python train.py --n_layer=13 --d_model=256 --n_experts=32 --experts_per_token=4 --d_expert=112 --d_shared_expert=128 --activation="silu" --moe_layers=[1, 2, 3, 4, 5, 6, 7, 8, 9, 10, 11, 12] --router_score="sigmoid" --normalize_top_k=true --routed_scale=1.0 --balance_loss=0.000969 --balance_bias=true --init_std_router=0.0228 --lr_router=0.00416 --vocab_size=8192 --norm="layernorm" --norm_eps=1e-05 --tie_embeddings=false --optimizer="soap_variant" --lr=0.00611 --beta1=0.95 --beta2=0.99 --batch_tokens=131072 --seq_len=256 --train_tokens=458800000 --steps=3501 --dataset="wikipedia_en"
Below are experts of layer 2 (counted from 0) of a mixture-of-experts language model. Rows are named router (the router's row for the expert), up (a neuron's input weights, with its number) and show model dimensions 0-255. Each number is 128 + 24 x the weight over its row's rms, rounded and kept within 0 to 255. Numbers have three digits each.
After each expert's rows: "comes after" lists some tokens at least twice as common just before its tokens as in all text. This comes from a sample of Wikipedia text that the model never trained on. Tokens count by the router's weight.

# expert 15
router:134168118143157099120146177103110040093151121124154037129178111137152144109118148068126146146126106120142125138114149129147112112131121173139128062141085132140142116160118153147107163231116111123108131124138148106138129098104090128129130164119106169127130126128122129144149104118150119127157107073093118136149129151172128127106135145133098121114148116146136088157149123149118153096100149119154099177165118112114114130108111103104120138161123121141125141117106120123119130129113125114130148146100138116100149113131151167100107141143108143118126115113110135146153121070111156163139112148130125126159136122152152096111112131094132084159082125121147127146170128094111124139134158145177125129112132132112175142101120156116116154141104158164150127173124090149137143119114157
up0:104073145101156141118154126096118128157083107125140153133122127087112147095156147132153098148094138122158098144126089148148136105118109109147160117155134119093111161100116093151185136151129112135110145154124074177156159140123173121128075094161095156171137067107133126131127097121139144116185097132143146126116155138135164131150100106113151110141138161146122150114094121136091105108118110150115134145142163072124086135159062124159193126103130153122112121137164120164138102097130112129176109120121089137120121155140159132139132096154124130119144127148125103118120176151132089095145123111159141130133152106103134156107157120094140149163151098128150120083124145118106119134127145147170116111133117108129155129159111094108127121121154179154132145142167138113138131171129154
up1:090158136113114154159145150146109163146183137121110105116143129151171164073068117102142149153120178148095067126107121157124142139154150124170146148145134105140086125065147132140102156092170122141083128166125160123129133127147156131102141148131123143081143135098148134126181144134052118107145167105116155141129148142167133155131159134118125132133127149147112148127107137137073121120114135123115109135142114131126147137129093110151104114115152168098090111151145143150146154092117102185126145118110132098139115151157116139103175145118128100101103163128127138101133093129149132118149147123145102107148161111092099127114103097111123141166101082115142149163094140090145138144166113143148122134128127162168121134111139186124088144103113125143143094127115146121156128147140170
comes after: "\n", "-", "|", ":", " at", " ("

# expert 22
router:176127087104124098119115147152108115089108152190130132134158155120136095129138142099116103148117111159122130126106058159183140150102155082107143115139129142147136120142098120131134083154085137132134093088118165122145162148109110166110146159076126159131164084123113139109093143130133132088106140138113131075131132138158110156116124151133094138090126136126140167127120108159128116110104106133178123142112155137145156135167209161116126103132119163082135100167116136123178143114120117124131138088075111133127146123141130080114091175104109120119126125101106120139121145110134131101120126148111143091119111153147135156130161128112135107199098124125100089104117121128116141106127143151126134103131117123104148110164088102105096166160132103126127139147130133134151155115160171
up0:144124120082101130130141135124110129089154166156134099107101112109090116125114114125132102151129084116155103097104136165111089129104140110146151113091151141139136172131100157120144109151181173152124142118096117103153123088112130094144141082104114122139143122124120090144138113139137145116148153127120120089135127091166121131146126110112137159129141142145162182097099134156129109117123190102119133127183136129137098162141142106158114102111104155133114152136173155118144129201223145136118135145116131104121154106147119175155122168127146144157128109202125147108143148103129162117123127084112164099110131117132137151161148131129134073142117151140161077136089156136105156127137133154137130136130172089127126136144130152083141160138116084143109140115154145141112140148105138
up1:158153093151116118144120119115105104162120134158140145155159129144149105109135111117135115098092145150126126126069164126132139126159129145126153127120166110146175137117052120104124119139105128153095114092045173104142152133200163131164100137140140130142135132130116123098139115121213112150133087126148118137116113142096076128146103162121159123122140118095151114146085133152117074156072142126144135116142142109157147118147104123161123107110118120131116129119172147079128135119139140117103137128114159120115066154097129145142140143135111147171140108083111126116104151125137126154100123130164155135100126148140104123183118120159126151124101105105125159130119129073095090150124142109118096119092107105174114121112110111131151084136169119112159141095111132127110111121140133
comes after: " a", " was", " is", " as", " an", " be"

# expert 23
router:123148119109156130105130142123110116111125132134126129151120119134160128124104134130170086109142128157120133116141126126121180123168138152122122139107129112138085142135073197158147129126096145138124118117111132062147155139116100120147087125134137143140128123112095106122087131128103105126049157120089142119115116088147100138101160140139153108125147108115146085173121092114124130146100120142151131072152127129162117131131108119125125091167151140121145137125127142092094108191138092123142141136104136110094158158147177157104173159146115144141097110150129131149111181108162133147143165120151143100177147106094180120103125088151129099155137090058150149113138125101107127138080099106135121158105111122116114065137124109125138128113132143168119160100097122120139170128160151
up0:162158158104087160118150133138121139121134115166114131150125100143149140124140103118125115149133131143142119109120084114179125111163138101153123169111120099158113172123078107139162129149094107126128109136117161092100133126141113132163107125172139125093158105095137122123129131099141132122121119118147159104144135125122096118172112123112107103156151153168126118109100142172160138132123047125186082173108180087110085132100129124158166112135139122118147136114159147109164130144152129116134153116130097095081146102151115171124169108137142113107130164194122159148130159158130165152137088168187131105126140108170126096141092100111108124102114127140126132115156131121131099115165101117080097108099120161097118107132111130123133109115152152145109102162151134130131116183140127
up1:136149105127155145115120099079117128127138115134149154106156134154178178125105148119127114125158145101171134162122126099134111120084103168125145119117143163129130099102148118115089123132152109114164140086108124092057158137126155147128143107161142142128135095125146122106125111113102175144164156111121154135138129105112160103145142120106121174107145121157166144160116136132161151168137097140155150112062132142143113130103127135141143123154199117125193144176147172150138133099095165126139155129107085122094121104149098104136113144134114131142136115116114132102132121117169138154188106128118160116109124153117115163115095167115134124114160097149160156133151179067128121104140175127122145114128129126114104144130113125122164086133124155132141117182131153084099100105149136
comes after: "1", "9", "0", "8", "2", "7"

# expert 12
router:171147129104101142163104085094119121144107146125147153122133096139118131099119170091143127167109123156147104115131141142146129165111108100161140127108157146182066166126063158149086124142177119088137146112147143103122139094135124090141129133119109191112138087109106127151116138174105109085126164130112114133132129109143128143122119145135114131095146126145123116114095088145128134121097130116161151165149123112179152138100153104093101130139115157152154090108124136154153099098136122089111139140108096127143136129134122141114128115099181153165150113135161124162125086109102179139096093138111150092162089137164131143150127132103119117146106121142125112142159152148111113131070153129113137121174154117131208074102130104149132116133155138130148112141132124121106162122095139
up0:114120133090149149126137128146150136121126093140084171134137123069140128112131157150115133100135122161130147157132098135061095144122125141122144118159092156111147134140096140141126102117171101150118159116115120130160150167102107143103158123144117143117173159114120086150084137159138080121115141124140152122108158135147145167141122158142121161096108125127161116138162106168105138118135162132102141133127155130165100142108146120123127147110115103115095102170196132133115077100122112111143096105143106097136130112075140146136071148177094110160130113112146190137100144156094122123116112152119157127143122149069133130086128094118130120146142141126088127124166114145148144128085107163164077124113139152150144089099136098158094164105138138145110104134101080161130127114095126
up1:110157130091128113129208120118084127128138148127142152107134088134114127164128109132100120123123131155137092140142115181096142169140114132126111125178129112066082128195129150107121142135150185109138110142128127128138102127117144115151117103162144184174118124133151161153138124116144141088113147156144114140135128178130063117101130132162126084123128101110157093078145127105124158154144098105121095129111127126111148156145100146107107128116126152110186112095169119115119149132108145171158115098092109166106131111112134110101121100125129109135128137148105084122137086123104140152166114091109117139115133105128116106098098145100127108179118084098129203120116142117103119157112145142149134104120130144147124168165160109121137104098149136122150134139087113162127136119117118
comes after: " ", "-", " (", "\\", " con", " Al"

# expert 2
router:132110124111086137113116082133063126091084136112121121131191187111164124145124098145125085125073138121142134152109135128100136150121134143104084146129143122153144133159133148072112170135138099130145133073123134135136154101168112130100119149121091139144141112127095115112151158123133122131125103115088139139129072132156129123113148124146098121149161155164151129148131116151133151131121174132148094118132123115094091131165131134134136115201108065139107133159134154114117148131127140110134134151116159130120099146183149116136136133110153164149099087158118167133098128094106141148118117158176161137114137111147130126127167143120139116139108144113086152120141133114077126086117170166147152150089140132154125165083118148096109168125122162111120136113114133085105125097135180
up0:111136136181104121091200146129137162136131123106128120130135129131131107118087125162151126140091121097132158135098140127105123122141153125082115135147140113133131101106122107094112156142087166121117120152109119131101113117148096097146076101124085150100146132145143165136124133152098120122092165169145173131116160110130138061130123158161110091173105155131150139150120112108150128169153167132127124123147163146113148159118121128130091112129108171124133131191134111127105136158157130138122135139145143121101133132135098147129104129096111160056135128127179185177098136091094125142119102128083147145124135124146120137149135146134108161161123113128086175116165162111142128099130145088082165148113147150147148110109125100101147130129150085120106122135097140143128184101084125
up1:150175150173106129137119147167119113145145057122139148125156127119188146113126111143128181122095112119110157110129121108108128153096143173144107149134109097123114177135136139118106120100163134118077125098106071112123158133104097122098114138130163144116132109136136152097098127145115207100110117130112122116135150175156117118122080114129120124096148143135146117135137132144137143142127132111118086085183117096126137121140162124110112095119143133063087099171136115108142131090085148148117106107135134127148178123130132131136114147119136144126111136125120091107118097111145093107156124134094171115141097085132140090123119084085152180113127100155108139161142113161121138124129124129112142167102114162083142119138143129112129163132146138116080129122153122149170167077128102
comes after: " the", " of", " The", " United", " New", "=="

# expert 1
router:102128087116142137102180124126104114097120131126095142148168123127132085142156143137163114136098126121110147128130149122165152146096123159105114124180165090103126119135093160162142090149101173087102123126094136087144173101171096117121113141080131121156132132101128129137137126110121106154130133148134105118129125099140122098148132123167135111114173125135157132118134110180137130122188144166116145142106120129105134167157152103115118121145165114146127150151106080141137082139132054151151164147128138120147099176152132087135131131147127118141093143145112109150105103138150122126128127147175139152121116109085181102094155149121120129135094159111101115142135107056090136133110118122159101130110156165071113138184141113143160122178120134146126101145130117144153147129131160
up0:119127067139105118094148159123132143126118080122119093117156151123110125143085158124120096162115124128139126131124157134133138125130136162128137140091086113116158133128133117154136142140115122137127059125104111153145124152175162153108120124129136139173123097128158144092091112129151154183086171185075104125083121132146155096143138136161082118099141150127115101126110087135157123132131124068112117089098097149138108121171139162115117133123103127107144139140110148109118084116123136096109117145160136097191187124137115089170145159156171146103112097130093160133151106111131139161152105139150116106123118143131154106136130158116128148058090130094147106079138148126121154122131137138107101133111130174101118140128125107103105133123128128087131118109171120157095091118131123
up1:171148103104151110125107078090128077117131142131119150138100139110144141130120100149138113087130143098134130149127115107093175125128088129172146126123171085082109087124137112109142078122087147142128122133123144129155126124150148149126148111117106105126145109084157110127103128099167113113171126131148095112177113122139129111123104153137178129085125132162144131092070149133170145140122093096123135187131171091128122144124121128129180110133108132164149179147085136104100151139101115158138127090083119172150152151125143127135156124122113113115176115117107136132182133133111154144114141115118107125125081153116162135095133124113141126141134132113120185126114166120133104142110174111139089130120158119117131127150153137138142117146182091201158139153091122127121130168131148
comes after: " ", "1", "0", "2", "–", "9"

# expert 31
router:117152145147074125146119125129125088103145122178132082166123134135148098106138127137112146139141146167119113107122141149107140146158111124105126142151116123146135089119132140125130105129125126150144112078139153050129130132148096107080110166147117156108125122132122122129110129163079144118140134156105082122126122147129106098096139183123128125086125127152174157142107136113150106130182130115182133125151141096143101179105076143112092155197138138143111127133147141123104131146102112135114191146107115159155134086145078108115144126158171156159111156132126174140091098103098127146141132126138129140117132149132124087118148143118122072156086154141112120149130159097123148136130168150171153104125129151129177125099105114148100152150127082149157139127154098134152090103127119
up0:131147103066092146059121117095107117139162130172167142129118143147093164116163128185107119101128118139072077097090122109140139090118160132143115146112157148142108173106182136127131080166144118136125150134135099155144123158107121127095129122152095127140098099126143129126098118103160147158133134129132130160134098093089167150096125100085115124144124130136149116080146133132092110140137157116127107169130120141171150135119141136154114101143165134139158114133159082118140119171129127094115156134118100124159141065137123094153125144137138116107096110121125123095135128109101144100136109086106103161173120112149141130135102114137128116137137098189132160119140164125131171136161135149146180125103167122128152071124104124117124127149127148108139132115149150110171133117144163
up1:083127094113163109128131098132121149128142128124058143155107098152136130120098114128165121104101100152163135133135122103133167112152131121140120096078131131165184146184160151101133093103140133128104127145120099096115088134117122113149157124091093140141149126110144148124103098158147114169117103167184108157118115117134131119119110134122133128100129191146137102117088095148140117107118145139135144127125114163093149129091137087134110144166147163145115137119170084135097134162171135165172117095168115114140134157129116171090130133142084135118119104170136135150087120146152128132125135139154126146141123157144160123115180182143153178125123151119120118109152134131127129102118153110114135129131126131077165077088133091136097127112152101108147075129114162120096160123095135
comes after: ",", " |", ";", "6", "3", "4"

# expert 24
router:116127110072110093148130131141130107129117101126145116148127124166159098122117107086083076122116121156127138107082104133096108113129144140165122112109141124188087153173116103146132127176140103116146130068155161116141149142129115102140130103125078130104155104135137095141119170156108113119113124128089159132116109161131131130083130179177103128090144165143130162075124098148159133163203165147159104122153139112143147125131123130099141117151133134178160139148130139084096161145137110089103120137111142105096118148128177138090139146120115117153141126133142113128138143122114188131131142154138162149132130108130144149118126151115117126110108119133114161114144144133116119125085137142110143144132149112134149102129139137068083180108121129130167113151126113080059161133125119
up0:137113132128150165134128090169123129122108123129131119135120060087109152117151120147123114122147142095114104163154113131134159100136128146123114146107060166111112077146096152097107125151145065099118137113105113100120086168127118130115129117133106128137110112156158150154095109124105154130136134115159161140100095125133170113132135122210141129156080108125176145150149130125115125136158090126136144146109118121123162145122118142121126066148115137128125110124168099133105118141110117105083152143165142129113183063112096161107130131122148132143119142161155144113121154123113135100126166138139135156141171109085108140109126140147121138107167142092162079139085080107170163122116143109086115146137137127130131178101156134129151100140193107095147126135107166130129133132125136
up1:112103145138132132122076157087151155138153112146095130127122141124112115081108116092146082118150103138094115122148139117175149135138173132128146165148143112169118144131124115140156110132168113109106137108096157129168166159116087113103134175143149135126100137115143150142129114139111137140119129176092141144123139123115097115163127121129135071152108145081150111099179123108147106082141130105147127157120129127137132163110137115085132092129125081129186114141131115151132123146150151121091115082162146111179163125109152175141151181122168068111136133111153161100097133101137142099114144079122121146105089178145141114106128165149137104090130138152144113131139156111157096119117123113104110107161182145097133132121121141112093112092154160144148145150115109124131131144087171
comes after: ",", " of", " the", " and", ":", "-"

# expert 19
router:130113086083163106136105126140113089131120131124129152149158130145168126106153116120118079136073101140128138129119134148084122111145093144146132117100150139134128120106151099103121116120123128084164130115101119132159162135105122104120097101113108138108135138134146169156093206113097098136107120160104165128088100128132141112119145148156139116124125120123123120138099136127161100138177134087138151170141153134121101139152154119090080129147146133169138153205122135155133119100120119103093109137122117063181139162167143102111176150139160111125125148120103119156138157109129163125147165134138161113110133110140124173119131110127078114127103118098135170112130161115126119102121156089127153165129149112113150110129142119057102146119129094170152145099133102102073124131141155
up0:112170130094127109096130119132107109111191123089118126136104122090078133148117117126107112138137156116150126133133120131101174142162133124111117146099102102132146095145106075113126146146135163110134150174134140104141119133112114130156128125135134115101069116114136141110088128080147121140177182156118126144135082125111119105152144169107137121111117123116110156083112125145072111139113159141156199147105125172129142147135093119102118142154125122089090088107135132108125119137091145164138150153119149103118097103089136120104139122112091138135158122159101148102151142184093141110087129134108146125167157125139140098130124163168167147123143141146119164103136119103152121104150157153150130151080117119114136091139135106109160129107121125134163192134116173098141183166097135
up1:148099151153108107126112136116116107121138143133136118156131119128106103116172140110091145128083177131137150165149144125154140109131140116145123107138151152106159136125177158102161165130145144096108145109139089130121159143099128103114138164132111171111134146093144105102131124118128125107146103154138119100112138109171135112144174129169111112142099154124142128129149113100154113118146123148179112112110074144124110134141140142121100151121125120141165110137100133159133150125073121153112169096127106165134085134158121078143108134137085147085088162162112098133179121151167107163102176145119147128086156126129154136136093127148103121125111151082179152081124134111126169103134109106148083077121072154152123101124133118152146132173133119125117133111173085167110124186117130
comes after: "-", ".", ":", " St", "|", " and"

# expert 14
router:127113117101138123134127115111126131092125154154134137112167107123174059134138142164163127130098106098165155123118136161134128176142102140099098134152129110135136117137170124149137114144078113071142148110183126129139129122163120155126133140176136124171111160122093124109103112076113109113144063113130089140106127099112128132097167118121120107115104138121147121111082129144129171128093155117105127131116179100159135131125122140153129111129116157116157079093117154111102109113114143113173180197119126151148150175123124157109127145126100180133127157125142105126145134160121127114142125144112145115142136114119183127102112151102092091092145140140074142127194143135110148105118151137104094125098133154121138112159081126117136140104139084094123159156157104108141128117162138
up0:116129138149123163129156161119144128154119122129150112169144129131140096152075102089139121102118124129132120110131095153149131141129089158126085129111156111115164100156139115161162120115110136127149121102091138069124115182109117132088150147084129118165151107114144113141108140132136116161150128148119128126125137152123126166131104096137115141125150130170107162174135144126145146093157115104093144147149119154121132140094149101083124108165135131113127141172105144145124136136173108180127146177093138155126154124109130147120119120064135103148103082142141116138115124151135109119093110125145146141100137101111118103114027121078145118104157170076104157099131173138151117119125127126119123135127100105150162139108111147103119176120153133160114145146168083125130137172128061
up1:107145125103105168070128119136104132092100082181136138166158122147148166134098113123140117098131154103126139150100113128108159147121110147106171122167098111139108092128144119137107103109132081119156156157143139144150070118145113110094121184108138069121138102115142135145094100153119118128113139103129108152133123110151160116146117136142119160138157136107075153099136108135146145132152166093145129120108148153142145110147117137137126102142140154103121156122122123127127094106145092110138130165134119149182131134186165124101145170070090117178099162118135140150130120134153096122116141142145166117143132139101111151130141159100118169108134118111090122138168150141154091102141188126120095094134088098120158117111084120137100147150121097116166175134129132144105120068130132
comes after: "'", " in", " In", "s", "In", " on"

# expert 29
router:100149149103150180155171058143087140092124133101084129115132185098154122103144122164152124133126129115104118092089101151102104113136121161118123121151140141114145109094104114104181111128119122146146128091114109127126150137130136130087086154142133107132169124143107103128103153123108139132132169140121173102153156144137109128129151138149134097107136123124158174160131136132142108098142120118131105123160131140150110191150127125068132171123116111149154103167122120109132151146144167146130139194133162139144074137152130112138080131127135140111091136109098122101136144097110096175112152157134141130128099094147158096103124128145129101153108104142107121116143080106109125051135162129136081117125148117152164115147135111150161163097130132131152134098144092111150142096142095
up0:149149124148115117148108118139159155123126102153112148118093107190135109080090116116154127127133099159156122140118087159128116137090123090090141117145128093115111112142120151123111101096127133134152163148117117148138146143184147155125144115148108137081127122141120100089152094119118096127089138143119136139110117107152172144119157073141154115116156151087152143143150108112158127092174113102061110153188142147122139114134098137100142147124147129120091140164161157142161126107135122172121116122150117127156132190128111127151118126117116159112144164119203095117107157109141147114143131118147164124112122144183116137137179163100094148099140142144146138134103173125107151097101180139118102143105118112097128174133145124127122150104128137132134113130103190154089155129112105
up1:148131085130121102123133109136140135157148111170119153124109157106153136135139128121113150100124129115071052142140157151085110162124151124139136180166117137120134123120138100116129095153108079072115122123124117098097120127106131121159120178113125127127166089146115167155113140141143092103116145137140067149157137105126130132160082169134145138154156121106117134150099092158132099096086163170144113115151116150137089121166124126111126099154146137082110113148136107158132141099143138160170139118058124126099113127106156119133149203134121132144111131132099144149130159096151078114173144140111136126084093113103175133118129110157113118135118137129161112147115131130099152100116115105121140157119146179119141149103103165148171150137150154147104129077129105142142114130123106
comes after: "\n", " |", ".", ")", "==", " ="

# expert 0
router:151130082145144114108117116112070098085104087108090135149161128132117133130152097122142146139081158113125156121114134114141175117146118140167102165126124103149145125112116106153164117142157134107144162108123174082112154104165130131142079157151108135119124104109127131124097130149108127110102161132103142146075135127117145090101126120179145139149142128130144138176119102173160113116187150140145153138136207134151123135156128118116108127134167133115133147134109124135127120097111124069143171159130130117183143144161126134116124147141156114164107116152067130140097109112132157124171144141116137095140093145116101122119122113119107117163122082134087069154144093106127131131091145100146091168150124129124174115145136100125144132156186130137142132167147132154142111090125116
up0:098178145128061112120110097147108163137140123110127140138137123158097145126164125150131129098137163132129103128123109164155165087160093091158116118100157147159158119171130146139160114135167183143111178171147115158110101152137128110178110124139119134110185062118165120168149115147151113104135124162150100109173138121136140097130106132106153161117132097144130131129127120142153136133159104076122110136107124142121132147134127086070125135114118154097128132087114108079130085134108129113116199149111083133131122123077113123133087103126118110132100130113091117116130117175105130106170110154095100114104130134158112140171157140131102129122125153105094179143113119130139145105127109164085117134104128129134110107150139121157158121144104163120147153151103119128123150114158130
up1:134151116141129139158136144134151111140179131086139138092144112142101170130136104104144088157114163134147089095139098172114181138194136123063146101093141146098122132122119125120093156121096116118165140108147107172123145123120144100156111142154127137116140145119123129155113157074124127161123108135124152147133112124093123133119107111150149147130133109144177124123114085115085136122158132122101131169165115112140144123093086154126105117168149158101114106151148133132135161122163084105143131128114106156111148181093154149136089149128165108135150088136120156127149136104159168117164100128094084135136170146117138135120139130109095127131152107052102122102119147174138162128196150130100135123140145119110134145112136159080126145152166135114175140143110096114135125154138114
comes after: " ", "1", "2", "0", "9", "–"

# expert 25
router:129149102113111105150097112146153115152131126192142082184139129163143143139129145039084128157109106118135166138092112170095129096128131132157111113144167144156129155128155132121128126148137138108127125135142173090124141163111072128099142100112135122092155097085129087076119133125111108127143147115126162120123164134156132114109142106136101111135148070098134163143101097145128106157184143092138150126133155108158145125079138123123071139162125132111169111135133130147117138143108138175135138113112171068125147114161129113110155120104149122126119124138146142147147109108107134137110144156143185106144172144175161151135116144100149138108115144106125100119122120126099160120097098108174133085120170106118112130135102150137117148183138132113123146156112122120120148094130141
up0:102145129126127124076135127114152139113124121108139128123175131089127132138086145120166124166138139147149187113150148158145143128133148148120145111141106104119152150132139193134112107105144168104103130158130123142123116118147100133114134128108102156079129125110130117138144105121097100106108148173149130123137183120165087116116116069102121149114137144141131130107114151127136141164139157093174138121139114113139163099099117083117084126132123134145178101127152113142134126126116113126108163159123119128117162120190154135120100089116111164127132095095121141175092136148143114103113180145182085117143155139127121130110115125141141116159124155098154199157109129145106165133097101132106169106117145061152127171137112129117152144142190138131130094125187137114118163094102147
up1:146091145083101095172134109127111101110142138125166150109145086168134133142143170121155153128116138103151139128121143133128148138136165074111118103137132065112136166131164158134108148101138126151114131113130131124105167168131147143159169084124081130122141097111158172156141115160089135141108105129124118124118109106134141105107142086113146112147129158126143072123113155120148145138144105150126099074145163148122129141139132119116151144135161137112137084112172121125182140111125127111087166117132113108142149108153128129155161165187161159122176126136150137128148105142132111119158157117205109097169123143104105118095105150177157122141137170125163170113138115105140148127132099152103115160109130148113149103112117121136110125160188085105106159157102141146120103142116120
comes after: " of", " the", " in", ",", " and", " for"

# expert 4
router:138099148134125121127142128157098119080149174166117128087188142146125138101151153128124089138145123144135121125117136127113104095170120118148136151138116115157146147156098154118131057187124136108152144056118141115114117155112116143125154126106135131162133085151094116170144109138120121136128101091119108108143131148157094090137129125133136093119158136138161133125124123172091116134105123140112122091128131156147122146110101134108094100183165142141150125090154114152123150145145167091101150101081193124113086135130097156105107111172112114126092150105116117181153082076081107120138146126133133147157172116164147069145117129091128136131120100109057132129183141115128142096110123117131139144144122138132120113119121113130122113120102122142165161124097139140140110142131122
up0:135145108131095144111107145141131115139120159114101112141145226129154152081147137130142146154091125091131105111138139151109114119124159134125146083154161084120127142108114143108126125144112170125122124117104129124119190111101121147123115118127106130123100093173133131136159118096158139125151139131091102115119155136151108129173144152153116159078177127148148088126131098126118123061106092115131093132097142123113141124147157124162147077151097127137104140136114168141165166158090141108134108107108086117137140077157160138071120121124130165143112124092130129110165122090133147101144089116127116093168122128124106139079129107150130122150137134178098090113154108126177107123105157122123135140170158148113166131162128141114143132122124144132173148105099068136137134156127141
up1:196164088127101117148114097155122168145126115102131118124136147133176125097112134148191152171142120132130126156144109105111147129123116144129086134143125121128149176150116126138100126090123090146141122092130119161153119115127174150127123163153132138133118160142129156094141110168172142100086128141080137184130140158155116085112135100130116114138100143158137090160125122150155095131144117160146131114133112190148119148144105166146146087145091115138114131176124094097134139148103155131148112134171117110143128156153095144119093108131125118121131172155102086140140110108165127153083143166136102158112135156129113134134103115136104150131137119145131153151112135133075139112113131148159121121143124138149099152111180101108113179151118114182161083121141139092168107104167154
comes after: "\n", "0", "4", "3", "5", "6"

# expert 17
router:133174160114131155134132150105114154106092173118083108140167152147108139075145129110181134138123106151151111156115134111080141142136139150136112119164141128144124116145131122152138108156135127090176107111142152128101139158122122119116145118111127145165143114088106168142090107096131096115137099164124118113111082079157139120138118127148107076086134121134155165140122113161127168102114096151121127124118125136133151096074132126151077115189147146154124129140144099140141080119098138108119116139123148112157170143147169134129112121142166108163096137109105144123134125105086137130126166146127129122133143102154150116156083111125067150130097123134114127148134120113123128037144130102146110161071175153118135107145147122130146125081153135111144097132093116130094118157167097
up0:136114081141125158129127117170129123106094142133107102141139147129191139129087124151104095084114144114149165103111134141163146143179126188131162094113143135137148150100172144140112168120102088107127149118130165117104153116118182132147121143105094134124118120075144152111113131148172107136122151150116112076120148186134167142107141143098141144070166130168123101140130162112137147122048115104181109123130166113104127131094135138103126133152125115160133119147114142146118077117142108065161126113117151128132130117198105108148122155120102140113129137113126114149116131137148140089147133141127101099072154112114158099155112149135120145119124071085128111160118142147130113123151146159172141122160135149133107128123121112107149139127124148134164140140154096140122131146131101
up1:113128147117118130116151121126108066130137146120110141130117108129128146125088123171121100146122135113146159140142141127160108136105128117078159121104149172154133161150104115148186138175132117097137155137111103125095153116172104066157141122143163133105097117129124127109083106153105100149134147154136108143071121078108095077137123145119105118112098139112106135121093112156144149185111104127150108126107080109103135128098145097133131156139135152121108132105165127126093130145092116136111178132135115094112196114122117120083111135136130120162109120127122146127091128128126163134145086097124178180142138107133157111070096164129137156126181128149081123125121115143096127133087137158105144117156116147126108096146122127164129093171150128112159119136112150115112191104119142
comes after: "\n", ")", "0", "%", " —", "3"

# expert 10
router:073118116125097173126145137140080119101097103113099151128140141153133133131152124138126147171127145112130103113107097135150138117145147153137103147161120083117130115111134149109188089156125153086148141132141128097154136122137123093122132116142141116116165098129112113115131142152107114082150136151116151152128136132123136122105115103149126115111186160156147138133122084132149068121128121134154126156143126100163094147146147131151112086195167144145091098134124145106109172101107119076117153148141113113161130076133143103120131099124147153149109128194124169140109148082140152153182119162104142139131124136120137108096181149117135096137128158108085112170126157108135095123125102126157127109151129153108157091142121101091112135122195146134128112135143140123128142118176057
up0:177153140127157125119117141156107152123141111161133155121111154175154111096141152153125126149121115118130126125131131128147121126132119171126140126148111126128081138073130117103138126107156100127143157089145145152129078126169122121114119153173162151138160111133127129148154159153129140094171200121148130167137189131128095089116137112112152126110129159096132121091115099147133137163077146108126119122152133137098093129142130125126129091099088121119115159174119109100114098136142091125132124180162145129155135117112136125105114146129141131143110204175147153130197164145130096157160109164126138147133108119116166145138121098120125097152135152145181129133070125104121133135109091083065112125159122140146129074139123118153122112106124137137154148083125156135143123153152091
up1:113098118136107059100099110112116147092112086144158143133120152156128167093122066146085127104137179127173135141142107114128127123177107132135127181099132107143148125125095078128151145139158145128096117093122138130166134136132134095156165134105149166110130124131136130143120147108143104146123113111111109138131110157127147145112087106130112128118144128104101102144109133109120116128119127115142107110143074099134117107143142119138132134156142133122180129126152114112133154105145158138078149155110114132147161147143145125082111054104136135144126127108137099132142139172112149157183122148132165163113097171182135118094150138156131158131138187135120169145137100157153074117096155115129123094189110129132114121135097141101132085084116124088110115076160143143110105136107131
comes after: " |", "|", ";", ":", " in", " a"

# expert 20
router:102122141111139129176131142137169118128139108136102079106135110101146114114129148109103147125103119181148147116100119143114177122133104151103082122139134128168110139127150147141156102135089146137135145100141159122090166111160105133141171118109147166105159105146107112111073136150104108133098133135146123104129098131140146125125117153156149132166141135098164120130095148104088134133178172109135160130163125127160123161115150134105085094106102127168101097119125139092109102146122118143090140116125107120103065138107115103090133172090134103126107100187109118124077152119118111170141123138138126107161147103124133130119158121109117125155106149128123115153140124115114126112121123195145147085123167145104100123083091153144143140134152134203167152161173109121123112115117073
up0:082129168140140163128123142099102127147121117147123150149103134107165098144138115108125143147113162151170112099138112150162064104149154135146121148139088125134142103131152154128166113142141143120180164117117087153121131134113129099107083114135132150149122131158159097092156161115118090158150118146141123114117097086190121123111133117130110167177130133101138101104156112144139138116173119138127137115116164105177139125160110166122114139130136119116086133078111116113129055167122130154104133152136150110098154137116121192135124128110136114138090113143152166132113140141141094161139152134169146097161149130125127110130124082144158125140155114151140171110134141114098117159104152125149095122139126152126156128186123098149167107132187142127154086170090172145127123123161106
up1:120164123163125125107112079106085138141099118137106106151176144079110120115147119133126136145122149144131124116106142151121119108138101101117087219122119146142134130114150118054145138119143125102123129163133164110132114108094153132135136101148106130126139071104164146146112151088098144128172102112134140140165152125106131091133115131149094128124120137121127176110104124115120117163145137129121091136133140139160120163110154076109164106134128090114138074106110130139152124178153120113164095132171145139111123118137127122116093128165089140124148164175157156132139138146139145061063121138128141095130153160112114138129095097094126110105162109136092141130079144127123115125106143115106143158083092108169137109112150110092134114125156130167152147124124142145123122130182093
comes after: "\n", " Al", " non", " co", " self", " All"